config.toml
n_experts = 128
normalize_top_k = false
balance_bias = false
lr_router = 0.00352
vocab_size = 26797
Below are experts of layer 8 (counted from 0) of a mixture-of-experts language model. Rows are named router (the router's row for the expert), down (a neuron's output weights, with its number) and show model dimensions 0-191. Each number is 500 + 50 x the weight over its row's rms, rounded and kept within 0 to 999. Numbers have three digits each.
After each expert's rows: a language model's description of what the expert responds to. This comes from a sample of Wikipedia text that the model never trained on.

# expert 41
router:493470437500491530469367407609455561553541507521510451554457493473596507502551419570478504577456530554501520611536531492555480528544494603514553508485558501490478485488498509491494533488481495498436568447534449454523495500508520563476511519458440477507405586497488586533502540506434485522453586439537567523523560576469571453466511486535561299506456585443493434529481554548608528491542521539486497532515530417472465460603463402449519419456486511560448467445589451528542421427403513433507559428481559430471486441526559460468465495491539552476569433517493425427519488461493525515
down0:426515492537514422491503556415540585403537479496502522446485494506491443539504474531424577462418557492556473455540569575510481540506590573520506558556529485550503437485565454450488428473421433573443449556454595450558524571515364496509523463491493431425454590492444472512510507587459512572553401502455539465445416476551550456651488486419426476492521457454496402358472529541561620497524570454525473503540533563435515551413515476440493539461494568489513589441519517509435552527512501521415519459546492493559527507464515548488448480450444475559465477468517512532536459478520478469
down1:483485466515425453553497475426530455501565523494488417461452484565554450443511477471536528493419471452485444507568523507508491522567448571470462451464562527549533595436534485432459372495515444579349516513499536585445504526593454584488484557440452456552502446474478530577446562516554469476469461495420362530555512608489495409453575417470474456548475497435488548580624459475422507468473548467421442470456567554458528522517415493446476487552529428518505531593489561440521526444392521461527517509482503545552410491504460503475441457510533546496469427506501526434568415532533510515
down2:555500571467417464555544537410531550491418513541451415496534483484544500473498490512445563440462419406402423511577488551511473521473427518456607440465587537425444442515479547489483443533502442458445546506532408577420544465463448480388471565413504513481551500545544500533513498484502434487508488519422533585521548393497532395608482492571483524426567487468444517493513545560543591498480542446492520415468490550483448523503480456570464579536601497534442451462464475507500550477524533487542514499454533558431439482520462480498484476605514480428502520474533578392538589573385475469
It responds to: Prepositions of time and place. The preposition in, and also during, within, throughout, across and at, introducing dates, periods or locations, like in 2006 and during the war.

# expert 14
router:447486438575452492427521475507531550452479541493436562410524418561556541395501375537451571457535494480438551517416456543514474477484578510560513516482575555417424537451566411489465481528426516448444565457482546576509485453468513501590517541531588511509516531443478491475450533560471491575443492462542476555504459462530492528420539437519434561478493466419479515550435460547449542615556502505388578526508454456416451599425545408503567480467542547445576438416485499602508456566519548473478557466532566472492484522574459475559539455451582495495488521453446558461532430560465509471
down1:512473385512435453523469483502398518514574517411506403505613500516504519535483418540465405495502541464494554452467528487485422411418523539525479540563492536505402474505456584451478393458393441464537530506519419489403497425536564516522566531480496501470460583507469519487590439581539512548477503498515504509491447499452588512555457531545438483428491498455601564495490510473615500432511518459477495581531496561566492402547522507478494533498516539521497520450499453491467586580532501517637512523521468555500498551534415588594552557431430404474561451434484594489556513470459466539
down2:373565525587486390545543427483601509497505582477546419497537525477440517476512554554463453492507534562497478454466500532426516481482466533463376513428538471454558580549444557463502549480504500496488563451470471544449565493478438469437524463392567479493477548521520433426491462448526487546516493488488529563560585440407463528593459577471471438341514543535445404471515532528524491511503537463479448441412512400553414533512594454609508431432462476495518440432451482507492505559505470472561464506454527567498522488528486429473557504464466623441545455529545520481525505488554469397
down3:561538562545454596560501519441487537534419511463502416571508588433546552529528531501500518503487500495563564537452506572499529528494508436503520466396554494534454521493502533480540521523518504588505503442515475493499520508422382523413397464554523497569475498454488549511483459522506538541565491490440585631419522484530527602436540543473551425456604484528431462515553547520473512523513530551531437517461444611505557515509545565556490499536444505438399562478470481459607441486508489487369432407545527489456564540408443488504634504479536542623493373532526513492439519511540508486
It responds to: Verbs after subjects. Main verbs after to, can, not or a pronoun in plot summaries and biographies, such as bring, transform, save, purchased.

# expert 53
router:462454428547485447407507518537523584419461541505459553446515425591500511474539387570382522419538476469428548544492487520507490426455545516561520525475575550392436512459586407483460469568470535494430583424443572539510468447494493516552492604501587468504480514471452529458450534549486436571452508424562530475547444444566502555456538477506478592504518429448451544502442478531456503534578464511371587540482449468480483535456547374555523440491506552473561410459458487603449486542513532462445517466535492503472500508576490491488557429449525454596446471481464513480498432580460500502
down0:458599526451459532597399441549524425378454447523512624538500459489540516497537500547448473468532473458539485538512459466445477507441431473524540504455536596505573405553496564484449532548550541523568479451470518455545488476479504569477524437453446317547451494504427475539443428543511558511382509488468449544472415491455464553374423459527533464489424498418513505483489467485585489562457580449525454467431530513498449457459538564482454593528427583562510537544440458471446407529381496510459523500481453487503476571576451483440488523468427516521486459462491553503483452471534467510
down1:458470493569519505547427540569502488538505468563520485439528566524540532529475461577498533405495436424466475476410411444519515494495473563543529512534450479554440488503488505443516528530417550484491543597467555526447352485465560549497490532419481470555490512521484464474473454540477496438499507582553445544453523431512576510496529542546506482525486566601547517571477434556466576515450546406442499519525542403495508444496472485512448419463526510458404518487529575445487455508444668543568523527461457594584484482426453527582537533500554611461564439633502631502456447486462468505
down2:442443502504492391529419452510446500466621477481505590520390489483523457572470490504516503579517439467410531445537528537529539558535531528438496586530526481554506496522411475500553519478504562465518514519473531599467501466492450432469540521594563448363544401441564501499490575494461515492507560544470448591538431494467514519413541488479423502521478519505501427498506469545519433494528507608554451523418521506552521408532592502481603451443509524526477521528474591570525516431501509519503535463568673583511495445577471457567410599512497496615489560531531532518527526548505466473
It responds to: Punctuation before names. Opening quotes, brackets, dashes, ampersands, slashes and vs that come just before a name or title, in lists, tables, band line-ups and prose.

# expert 52
router:471465413554485441410493500525537580432482521518458557425507415581540524416520370550423538423558511455439552542455464551513480438478570559577514497443553548413457546465567420483477451534469519486445553458469571572472464445439513538567507561506604459526482532437447510432473521553487440547443492418542493492521434454546502565442527463469467583481536431444457534532459464528447515571577471497404594519501457472468451593438561387533526466482508543440577409420461460574475469593528550460459532462535497488474497526580483512547515461462574476536475508440453540504509445567464548487
down0:453473409524427470539355426454506510552464503526437552513535570604573423555472449471553578519542502410456480520536512468511481516522448500496489498480540507584495532526512542554484537452526461515531558509501455532597492572526496499552533533535504442459457519524467458583404558562504535405444512573433499497511479429528520483447387532467424522504479456540456468458526473432544470558591438493493437446577588514472546465603589461568643533572497488563449459401504545505458560581497491511451441537488552541545450539473483558534514551469527430533502477463410523420612504560569541523
down1:552535441519485552431521493523538529489572571481438500431547506525445427484521370656491518507474505419457542548442501558533414465549474512519522464505511530461451462442543509421482472534477540493466556428522547499563429518499491474516476555581498513454539625479375494496552557482566465512498520488485410456527462604513486461401519470342488489544548421510600546527516562510431487552497504538480475481476452557476458477378473436495499593507438465465486578483562523535518431552499508522479551439506552461443582468498445486459475417466536397576480573534559549460483418514543411455
down2:597570469473569524428441450398460526516530564462508459558558592470561582486583491565511526510463469537453522546517549480616526557511496578510419464503452453580578490512518516489518462544463497389495487436427428505431533542473523580486566479604524526482438583467540548476589527463459507455501547480584475522609495601446535478526564524530442367443503503461538431522470471481547517503606523437516511490526529488471499582503449506559506381494429455555434468514524441459495491531410580548432540597424449486473450570492553493481446533550553484507406559447512531525525513490460506537
It responds to: Table cell endings. Tokens closing a cell or value in score tables and technical data, such as pipe separators, closing braces after SO, final digits of scores, and unit letters.

# expert 49
router:510477504503467485554532565489455555450497559554541523489566580449557514547481586448451432459533498583405498510566472567556539565574524491546488474477549541451537573593463500454436481488457475578502435509544396566552562397468456475433462529512539402443573514483506425439485445562613489485540559538476534555483560433507448521439531526497522570477543408467507469467532519524535526442446514554437525553460474449497521579557574472485445509505600391572460466494459508417574494549499419449460408413476484491479546494503506445540485505440456422460536550614457590439542552503537587470
down0:533502393511531503479536553540541493412412420529553495540542475539457438582548402501426544439518523455573437501552488486471513527623507484486414479488585568488450487481537517490461523450385515513512506441560489532496539572488440519456539606518546474454599482450466437373551438481488524532442516505449404619457493447441641462483517514458424534502576454537452545471512475474567497496523549435523556469445516403513549538520566473415469499515432511546450423497552513492490569564577492471532505478467478466468491513516497455456594466445469549474494445442525465573552548527462453358
down1:564493626449449363486483452546577448403434533566565483569541526544454477471418467457430518525566505497392570538443507465498493521526478474513486512572484543547523485556491518577489437478424513506564472506580508475488508451467599508472419496557500461529468647524422499521463511497538488557585560551491522516517442471614468558561518421635466404504499528553492366428488521518579511482466484471552486451499463558505417514561497514512480446533536499481547506521558487494436575468509556429567464523568405558531447504470485494499481452406471484485414558555585427518531512503473468478
down2:436554531440399420474483501493554478560557521479528457480492488557569455517486505528493452545488490459434546498461530560360443508524452489498518519543530469536503423478404468444482434501504507539492549480518534581506580567495482431476510523548659486472618555520509451525519555507491440535490536520470473542440522544517537467439430500458495369551452548482393501408451501482455479529555532422453524558512460525508498524485502521550511450458379451534554601435557617563498510420527532560412532564455448402523462546500487490444445529420554522512485508482456445494340528405549519485
It responds to: Sentence-final periods. Periods, alone or with quotes, parentheses or line breaks, ending sentences before The, He, In; also abbreviation dots like No. and Jct.

# expert 11
router:444442449553479434429488508525509587402443544534457547424512431578507537449491360580408516442539485465452546545464472552503502437442537559577544512440535523431454529471572407468471467587461545499444566443430583547489481466454546531586492581532618490507469510427425523431443526540476448542477465423534460533529440451540468567444523465485444588483543450449448531541440490530454515565549467522396559530493475460469475573442555389553534460489514555474553390441430496586487496550505539453437520480508493498466484506568472485517527460448550478588443520486453530509497435582472513488
down1:517540573521439430419480538468601511582468546469517487500474571540607571401522495548537519404536447524466495552379533482478479588464523533519512467481450537487493493487465492502557448412438539470570415478457557437593542410510512491535527576559497485424546447533424555447537504561522517494538458453466541575570587449532497541578498514569437471552519523501458468518508536530460538519554489493622580440531455587529501485526506591507441537495507470494475478561589543579513518523541566570504634549420427467433560486476480561449478492427541468607518544524591505512472495471528409448
down2:499490525415472569511431541548442469477537527567579480526454408522541515486460486387570539511473499438478504424448515518518545354491522537496490488488514485501516506437408522535449444446587517453556575473533423509604508502523467414583520547411486558500493562446596450455410488438499481486516550466389509453558525459452500524596472511386449519476545545499451557555429488479500521511502546373482485516536450422396375557517512482459528576540421461540465480531489494403615501568471515405484512474446521526516509460460527460447485520578520521576475478457500484534454526512485380506
down3:526634474506532503587461492504556534491488516489559492499481528445488557451560611464545419537562516414425528495497571462485550445498517491386558467556466522455524527447516471485446545528475425518465530575466527529477492400462439466430476466607538487505492525408547449561480547575440477521485396489513593534474464453520506429517454543462511534551512499528466532567431440483434564619535501427492459423519564522554516411477552395550497575468518524429423470482481476519679526461526531554472505449512486494555472482510441619511501508443471611521486515536463527570393459527533459530
It responds to: Name and line starts. Tokens opening a name, heading, list item or table cell, such as first pieces of given names, year prefixes like 202, and The.

# expert 63
router:447465554470463450519490473392469548424533570476489485582472550511518500436440564533487476564529433561511549445488515568451465433560421511536467449494579482530509450556520550482450534548487404500578511511517435426506552441511481499467478525457433465528533537578513383441451426463576512473507542489494488562532558426524486484518542608455473576578513576460566436447457513527486424458454585412482530618424484538498356558586490507435479558546504488569460634465530564457523493552533458433557451530584605455514544543456454517513522476502477502561473466585458472426469496521483471465
down0:422495522555463446565510531466465519475450534554460423395601425478561526545416538563527488453513445426487509463494476483478502531525393559505499519532491502534492534531463521358518533495467428505566462439459458550525547529536502451549531501512546511419501548540519497501439507453474536500460487433464545489473490557525503535484557481591522461569494543445452615547461495475515548530509553451419578441410467450441456535459545506528478719471511551549591452470413493576406489516403498503549490466449534448385527498607535492434496488529437592540542509392551496536462510436508484515
down1:523592550431421498552553448490524460502562510482500431615624482547509514460512514531456464523520473570524521489479600527426508482555540514467518495441442510499432467540484497447486557587484377477546485496491443558534553416518451555590488493504478554437584524495570415466480479513516498467509403468472517393481565573486529576447577542479424462457476478473526425416587559582537508482601380551561521558459477548452519523561470499488502495533550428495529510505514480560544379566532508502536542443528519456429417562498503510412382522582567491477483481469424563507491582504555451503
down2:428495521470538537554435440438501619547470501546477521449500414443467484429416540501617553509513463485488565474459425489503520500465496600468559551465441472435576580532536536584572557388605463565481498491554524554522567432479496487513512560542471445465438464583450473556494448553499432384479490441481498589442477592470464439413475513502525495561400465527420531456482409557504510526484477504510580442470506532504504491451469558461445566530465516436556523382530478452548453449528585573588551508522450491491541464469494517642503539445487513485472488601465551522520491466544466520
It responds to: Paragraph and heading breaks. Double line breaks after sentence ends and after section headings like == History ==, where new paragraphs or infobox fields begin.

# expert 23
router:455455415550493441437484506535516578415465519526452547434517429576550541442516373573426545430552493486460535539464477532522472432465542552558542517444543525420457555439552427470492440544476531495441554444469580555492471449456525529592523583511598480518489540434454517427455539578472463572457499421549458512510460469542500559409546472465454615492537462446464534529456464541450533577590476529408577507500455476459479580443543380540522452475512565453560404427450485577480485571532562441456542478517497469460495512599460491544522447452563484556451512461450549506495432552447534491
down1:484496487558599507438488478621530413527540522466511558491459528524499533464457562454519549457391591476572503443452592448612493548472504460437557470536449510552559571597516526451555502506399581424463506493519422405440490531426441523509518455575473602575485571462448443532488481482466485535535592396460511560522502512525489563500494519550438458478463531528522600527526476430512582551444473561509525561477439469457478511549470543528536423511556515605550523555431581553513507544576514572569519433457608479452442551468475477520490495490496500441441543512493528408572415464468517487
down2:488509585524493560457545546473467481580436514520488483589410558438502412551531498510474540579470498552501465547505518507558400486506561542520494415529568530424465531520516475497533483534499510481557553493533533511464474546535584458534543523444609566447511528488557500555424498475563452441561444419479490539572410482462459436372501454447437497394517494496503541510562629538538410503549460436492552500512633480463505344529505456570536568503497504547411506436455467477520419583433444511481427503494439482487471558474492413542454492531597512566488486497551493460504564524578578438
down3:511402485547549483446495443580513507393500483500446503512448430560591496571539571415585460594483541456478518442509454474609560512478468444566491387583444557465550520553475492490424537501438426543510457521489511550549424518491498569485414520475520470405447526528487498599516551483414508517551453512419491480474532432600548473490560503554537457526473519408527537464479469527571612497536406565529530501505494419506550474518529427457497439423593478482478463592504519529487472541500436537436484450482456512391493552550519461485554476559504465515607486503618496458498528529430413425
It responds to: Years and table numbers. Year prefixes and digits in lists and tables, such as 199, 200, 201 before a year ending, plus decimals and some transliterated syllables.

# expert 15
router:535480470501522480426534517529588444574537523381502528456452481564521460559454509502498532545530431508480389499546457489474500471487496485561509584494476467499559517537463524512543535570582525468438444481500534545517428532556584529552491574522619556455521527458510549490471516625493441512439440471557441572494452530463458520479528494550459467503435482423468547376409597666433483585554439410467619549562472505514524625399492464535502556437614506430482448583455573561562478473487526503477533501496483461460579492529438478480494494541502508506556502570548512527530522505558488512
down0:493491501412535451454437535522478509462447434489545554546450506497553477632460518504491574528483451544481506466496507465541573446586448515566518402487528571520537463417458535483451428561520535497478486624536585586473478467480442464468574550570606429461469545518569566422478547419461467500506465470539524554455487454468429501524473526507518570488489481491542515523442506548450570536452589548514514546399541524500530457535414425358539475524487410454516368478593580494507464507490514570547496462454521439474523521479471488563483588548476474562537553565440504580513615608518524485
down1:511495491588507430525453405490491492468517478476460486465548494494541514443531517497631402493483506516518500487511434560433503505457458547473483554479505478526555504452510384413416439468544418526522495582529544544442401513430506512575541592466533501530490554472541574458428569436490598631557578461537462484500521550488596483433619445450463526574548517445544544460453514451374498427428472455444410510466528562491483479536507515558569531526490506469509472555430459520562532514462437517578536573512546485511575465515531559548511436394506521500533432528542505442594594457532576494
down2:485399505543487541516630457459423560513547468504478484478532612503409406440410557535412479570507513481595506454511467468451591492558536442497584523489541514521502502558562549515543516588478524453512556559496613438533432509472525589550483473546498548453466477540424442516510445464455523485549417534444438543483561501516607496542515514527450394501494561497377443483467485480496469506545408475547555372510496624501477479479560441457526547542455549489521617549524542464537486492503430486539521464419558505543417547543552471515523499452514488573563502507526530595441453508568488531
It responds to: Personal given names. Given names, titles and religious names, often after of or by in historical or religious text, such as Sir, William, Jesus, Lord.

# expert 40
router:460459387555518515519470427517568590471580545541535520574488479534549555541482510554481527544472544491449506547541439540589465579488509583534524563529578545444528438421519471584441486448454578516452577412447392547488531505479525575516542488491491520440436541443518509495439577552395478504393535483468500564521517474521573535495505544519519474481528541495547446549511506460599524489528463437560466443467555472508462476511481405505438444462506449530399536556546617583500459455478549445444450371541463485447479495511483455433490429480374527517480461428536411433557497499401563482
down0:487474402553542528494473421502517550468534508485454487527436521450485483431473507538395490426536475464525434456562479526486511385442422493481518508507479519430624610519501407503451460428519487491487592486504403538470483529412503580459527413472494556532538531540437568475509460467444525467522472600518536545496455517441514561495424538439462583408540625488469539505452551536529545435582437581494564573433510490466405508535520438498596499489537475511496460474482664575488485565458553536478558481428449531485531534445585568474487469542502427415526467481478452466589482442482478474
down1:492573587606482484585447483446522449544406486438463479514485563444544471484523540525473490541504433506568571575519626461544500511508481481455508623431469509591497549434455516496525580440359556443511468517547513488407495488514505449466480529576476438509536617511520582450556522571488538509543590435493551493445481501459360538526493464469524506475494486484573448476501565503484449513480445607496487443456543375489431487532452440487464586481533573505536495492485482482512490482445396490500595417582528439556494465542441468511480522524531540570442480490476553477608435539579474480
down2:537465478484547499453405498490523519542463504513551503507586510433502539542555529446405536563476505561492469526488482529485608474503482425485515603655389531442448419442489514490519555453477438567414491505460440600542513503444505476514560477551540602473617437501532522565483518498480513436535413638430489474442417490523536452526510487544484414484502529479560470522526484538476592482465495497469437568461455430518519530524500482536538457494463513421500465464499458550484471579481581510506546507573578614423527473438433570525481562519507529618552464589533567576568470524492516407
It responds to: Time and setting prepositions. Prepositions opening a time or setting phrase, usually sentence-initial In, On, After, During, and In beginning In office in officeholder infoboxes.

# expert 56
router:456428439547501432422490498518501592438448559526466533455526438572524531437538376561425554437546495443458549563471460532508501464452540548531556513452562521423448547454584427472487459561439512513456577430462589561497454465464546525599498566522598473504478518426461521452462558566480470549449465420547463515522433466558455569435516471471437605457544475449440553499454470543437500567563460509408591510509452477450476585458560381538522469453508567469546398449451480567502515561521561450449532471518469484467485513576450477545504445456558495581459542459465535506524424572473540512
down0:470457456501521526513438511473548428534466469614455463499443547500474445558420478458485594608464551509582520454443549500542486492575467526508489544545582432557398479511511453446452505565553478407569442510502525401613513524467543493447512421401461445525441424452573530478517466467523475419497539561496485549489554532509452556570478565458490566474476511497565483476537457410517581627492545509454389583472478557598466550508479500548439543562499528448532429386528542430428458373529557479511452583474519507496498484567551470481489493513521507475495540434517616468545529486499539513
down1:574481430394618473616488531475542554532387439505530508521622542463454496506456516568435556472578512472424447477496491491540532454517455505580508526446590454505423563528534612610380442452495539567494525495504470409483537502394577556498503454558476527578534475484539565420504501533484516551502465516603450483537506541609512560385438469553482518464628494536512529463475533445495469524528494493525584525545480526378526537487549509532459522521557454490589472368489488496472513489462485516533507484533593511477542517545573496551499421488477444522532527532483445548531486468545479491
down2:476556479536497574591610488387527527521483458559525508535533478542451499565474477429466492535538546558417483477451497520448448523452499486519425436533597572475625448405470581447577458450468492474473562403494565522568531491548491485422542482569489471501421494429472524526570580437482537550522472478506481507395559478527434413485472398471476386432536443579527503506491541527489474535650468486519511491466516511472422527599440446427543480458437450462462570468392587473495466505452461467474547481472584506514477472444503518594475481514526520480486454511546540535381489515522537560
It responds to: Surnames and years. Start pieces of surnames and proper names, plus years and day numbers, such as Hermes, Smith, Holl, Foundation, 198.

# expert 62
router:445482442525477429448526468490531587425459524546448556432491431572508536419536387572418547451550495443464523555444450520530499451457556517576538496444559558442460559455576438487493432545449519495399568456493563577510483460448521525571530564566571493526498547447463494469478565576452479578433507472532456497490449459553513529435544431454437591484520432439472543560510490549483506593533494504390582544523446480437456580450564407517502442479493575471545419421435447567468506601519539407457551445486478442466496519562479479494545457460565461557467530442461548486544443542469550526
down2:552461572654489504544423529553530467543513472516600561588562483518465555491493482559531638510581460421474493549614518472485492447552434497462411469474544531591497541551478482483623525497568512526525517434522509575520513524472469477502559479461452434505539505462469546507500534501411562597500451489559516462523527420447496477508516513564492609444607464460469483421459511449516563546550501499508454554482566529501482588486547491497456537563514531507506469496423519409454491479439645487511476525486555522481451582482488456498524549498477488482552477490527595563459619377399509567
down3:551538512454494525439513522545459464571455460586547565504538447470464598527534475417600501504482480505537441458474471526502449471586520495472511506350556507486542547491525426378528537456469512518510481428482530519461511587473451500534393517476413489501476541486549534487470472487501513491506553460588551475557485392483445400560460531451463512441596532426560404465605535589524470547445468514440429469490542493530567498589426485522593454487569525532540529478615423543436518521566543521495535521500547473503549588526550590567557469495468523389421448457489563436546516502523439573
down4:577413455438507538493518552457518421436535536440524557535460543550446511566398506450494477499640518518562518545468507581509486463534497484441480513399527503507505465556603420437518457412536551556519532438506520515529450426448492520488498439571476515624510485507485535561557631476509603582449544490535481552479521557472529478437457467560533505458531514566496447434587442512482522511515479483500508494527511496466490436381503520556519502483431506438464489448549573389547424417539469546526455475528502490573589489432509412437512466512572564521520529574573450550544438509438354479
It responds to: Countries in lists. Country names inside comma or pipe lists, plus blank cells and years in tables, such as Romania, Switzerland, TBA.

# expert 19
router:486489419529471436424485509515502581436464547541454548422541450571514521440515387576407519436567478470462536524439450528509452448476551539568557513445565529409457546441574433460491436529459521507439576441463571560473475471482523550582510562515625485512493550468444505434443547569483460576442495446541468526511444475553483562463532453492449582468538471450466535509455456526433521555575470494392580537496470453456448573451590386553553451481522572467558406414454505594480463570521553419442542484530480463463491497588479522541533439489538500558467539471479560482534430550459526491
down0:495474469542402527594464507519503534447425476511492561515450468481576510596514526531567523557508499445555552438499542436485500456477536642502440427544488487464436465611546443506538449433333490475454468425524517453446550447435490471541449417482454491478562536547592526500575538550538492439476529496521538541521453525521523515471562517459552536540462392452521569505523460511407467537473563531479513548533479511408444459520441391502544476423562599518499542517477612526421482536437508596500476497543529485520544488540559437479498423570485415613540509538551583510475485518483514397
down1:521501579594440440551557346470535544546509447452477498538588473456581515462586552496567529476482563402490496419496526515603454556452544518501558607467427505422527482485502523485413549463443579414480490466434481521556458474555507496457534413448479481483397477562507489527531493481499544423562435420495584527590413450495495480488461499516474548481427537553527560419468483654564470435480523510508482552463515512530482549498552516495540515464524469506574536421452473496562482488525539537423430533548517533522561475493600486451462484563520451543505410608487557562454583527486516550
down2:514522453592482552418518467488503572545522525515596503443520445491426561430512554454515534536461461448398556499523464484549506535523520585569473520528468498491451495482437487492557554418471576590479460469409561515438442440528506512593496570499513425536577380514525565454480515532430546462508486430548474516448534591454438538436526514390441550562455504473495541573488462516587444494491485498478543517512470528475514489361552476578514469455512489488405590565484516474465487515369451484611444406503431583513421523429472498548461501474468527457502446505500538574462631562478499536
It responds to: Table numbers and codes. Cells, digits and code pieces inside tables and lists, e.g. hazard codes like P330, league-table scores, |---| separator rows, coordinates, year pieces 193.

# expert 37
router:468455435546482433444519503530507578414457550524476531416539428579531532441514353590416534444531457442456560549484456539510479432454544543552539510440561534406456538464567423489489425564461521491437562447448581542489495448439546521586495564511618480495471524449458515434460546577502442553434481418551474516536443468545465570454544455459455607470518460444443558539439474547433513553538464478423548529493480468477489589444567404561522472479491565435543398439447478599485469571531537445458524486517478487467491531564478487512547458478540491578436497468481543520484419553453514498
down0:465526506484551453501556519506508484568432519499566500465528540379498557535607459431532601462583453548464516481495440362551527420489447545508410416449536492454567490575507576500547446453561598468488500529475538440475505518536515529416483525481423488536563449566476500653533485554470479551608488530507458504449522452606406465487571506442470418518542509465534617570551469538538548461403471517538478493470527489499521454493577535477398581467521523564468527520596538462503475484527511555522450479518566501472467485434504596450464510532563413457501485587430489493435508493540446455
down1:574628398458489521538508502526604529451470522517527452471487496499503546502528525429512402441584622550438543585498505444540542561508487562460458489532453490477529505522534537497529544504526485447504545464417485485550427454415555492478470530479573450461476465448508478499479506446533458477470451498552572524507432590488436391419442478456428502528521474559480505513518606557487476544507514531558516485442591405561596552534579497490409472530555531576388544443514365562589439450467436506507478538476462492473625476526432473522479527601577522579530544513476518493495512418480547556
down2:519488408457512533537567415567504344517573594344517466535537492438517465496484503548551486580509473547515495564464504488469536560579458425481515462583498466463572531445466429543476534514447507637505547433509400512490554504487391516504471480470542450495501466494426415555495437576554584520544600459551447550517581468482389479532466453490510523544457446434471459550435550543471528484467379448574477584473505483540544439524453452571500499517550482533522414556513455485489458579396491468483564494459478543473549437454530471496540515468585476475557456435489482527466462519472471461
It responds to: Monuments, titles, list items. Mixed tokens: monument words (inscription, plaque, statue), office titles (chairman, CEO), and year prefixes (198, 192) or line ends in lists and election tables.

# expert 25
router:444466414543495413458466525484523553389457536535462538431539431574499523428492391589429520457550473487464560538484476548489498431449515546566568539411519519430448558439567427480475409524525502459450544479432598540477476434453526526570497597555626487519487535436447499440431515602462452537431479437522469491461422470534489538465565449473461592499550447450453564572441439567492533547566449511426549535500492465445473551464569424539500455458507560471512377428489489580486464570552585442444525498483525520500478499578489479537523453468528505584460499455473568491501455534451531478
down1:526516510583471493507543589371520442548551587515456528427514473439435511575469524488534469445538539472544500379471468540452533544414532442481355560492480569595557493489408507506611503537561494524436461506563472487521565521552549497452500483523440605502487556486521589473408496480470526504537503496544571469446541529576528553430557511400576556529474448493521600518531579527467527445512432493470556494549498510490514458509558413424590554518476460537518473496546595444478552458514420539527561538488493555497582537503556543595510514569412604550566529465530567473512474546481463521
down2:496483429541479477556518435508475450483501605451559400516567504500532556407579505534406639453558474554533469598414510510526471490359435489497518435543442521542417528535447487552495441569476546544351487547500503456580535503515596543482448485388460455490459504510486559491523462480578379515540421553439578545565515473480494543469534410594474427472561472509613527496549569514421536527467564559505555470489514551420548479495538454495494482523524547489464505494480483578435472501506483511568531522505458534461518543511496511427516526438446562572506496444478587536492526537486470413
down3:547447460434511456502502477476530514531487470494478452562568550502649569486513588488563531549498591515510524524494522545498518453500551557503549524547526515502482479516522535441531527499520507556503522441488507476522566561532406510505526471513390414512557525563450563543469495493417528525442517414472486493541533561490587485448508403563411404453471568521418536374436514566457445458500570570448565465500547479424603479508515582610457550415535488615555460555445493478569492542477482487443489512514484481517489408435511406485517448460552503434469406505604483582517541499489449638
It responds to: Passive past participles. Past participles after was, is, were, been, such as built, written, drawn, elected, designed, usually followed by by, to or in.

# expert 21
router:456452414545485429437503522506499597411469531530456542426518440595532522441512367577424539434548470461431564549481482548488475428467544537566527520458541538403454528491580442475466442550485525505455555473486579553496488465464542524575480564500602476497481532471428533422473546558514429562457469447550490493507456454565481568463551460463448623468540440428438550558440484531439503549560463508438591523485446481459460587425563403553514470496510569438553417427419482558463462573549556460451498487499466473453490540576477498527533448464558487578451513474455548513487448563434527503
down3:514558448419574504522423480485484502484519450424499516465455479574582454470529552423535405492465455562562524472483475503613525486493482498505480399515511531500476594535511553568478537500425595564368461473544574483509406410460583531517454575474509450543542477608473466498461470519533563471558455493389467543588513554554390491509478512532478468493605442397616555461457501551533488476507520499467406442500423469487475523570495497498464442444462560449525484459474497440437543521429531550544515504644587494453515548552531533447413487543470527452476507569500433525492482448531478553
down4:496412579498473537417480531444523454565438452499480429446449532534483491590530608551446536418486476515465586520439482480476458426424507478525575453549546510613486443515543628478558548609484502578559518444467539435482468503557523501542532433512614546457499505451555589522498455502538477481495534466531460514512519511481632464417499472479654515430546571421537522479482491449495448480556512543562570508517518472444550505456528450470452478468418474449521528456401586493475535472494516617556480523434562514521462583600447591512470505378515536494533472473511522545495459486503486531
down5:440443559608459505455541439433432584500556460510545488411488566488561481493536549464465504543453520510404497596540484435528397483479484541472488492535585535519503423514504441556507489595540519475547476429598487432501467487537547419467410550480490507505524466507532465445571451466587445512452465441559533448398405503390590528537491563488508406599420518494404558489485498528492544526396518508417470560472590418514534401494553376485390453464493474411482529528590510520523529451498463495538449510446532458487522520581507486511466575498501435514446526479499517520503567481483471545
It responds to: Table cells, abbreviations. Numbers, decimal points and short entries in stats and results tables, plus suffixes like Jr, Inc, Ltd and F.C.

# expert 17
router:480509520541466492539503434543594385536487572520467420498470463394504536417568476464525536475582541524477437506442428499572532556436579483540538548492515489482414481481525496530486577409399450450475530534518519519504438433440455519512593540556405434566486482493559531562466502445478564457471489466507462527570500547538577424444470479596460397506532491464467521513531527613489513548492467494435424436585465436438528503484486425441514449534586500411551486500539454538454461504457536442550521557575595471647516470515436530565548467466594590459496489477513520553554508467581454515
down2:506436515492476393461523468410517515473433536531464543400520499508471492531520522539571467509496482500513451546541494470510489471544544541516431501546484502474485441488537443601474530543602440517416490528388488426481602562494467512600431515449500467502588502360414473557544465537541454437485535492588571538464458443585500473449449527431508557453563449463477525496477602526545548478562433566512518425381519440530504513456488597535560500514480510467562472524452601534537504493548373516525620516437502589446528555448532456430452575541552506522511535517485427436421431536474467503
down3:581538498453501541487487418545449505568487581476503512522475473500511498582536607546485525540488414480427497498536466491654618596574403497473520480512494487505449467520549543450525493549558480547577553602448597514499522529439400568507577494478491525409526426430457505407428485501458391494450457530465535606542503553517493457571587468502511512581501521526528494444508494570523560521534582563462485416452463568545553469485572469516504522520415607484581568548513559548520515550491420500565557486487487522507495524467459507504559445465524573597507508513547384478520482455548559531
down4:550549495425500573502436468511543484559506525462513523508389517470530551405561480488507440503517527518493486621536519502487463554521497528514430591479496459466572488422476518403426461570445490526508549538383527505538488528428561469546468484559579480546467392422499445461513529483453485474456497526495533495466502580564497469408569498446482573500523439507417525503490585490459401385533515514540410466518491418549420600454500539522568459519515381492494552489456533405537529518564493421551581474458512514626451478538511503420579546407540516465492430514637459463487557550480489499
It responds to: Action verbs in narratives. Main verbs and verb endings after to, he, and or who in biographies and plots, such as made, received, won, garners, expand.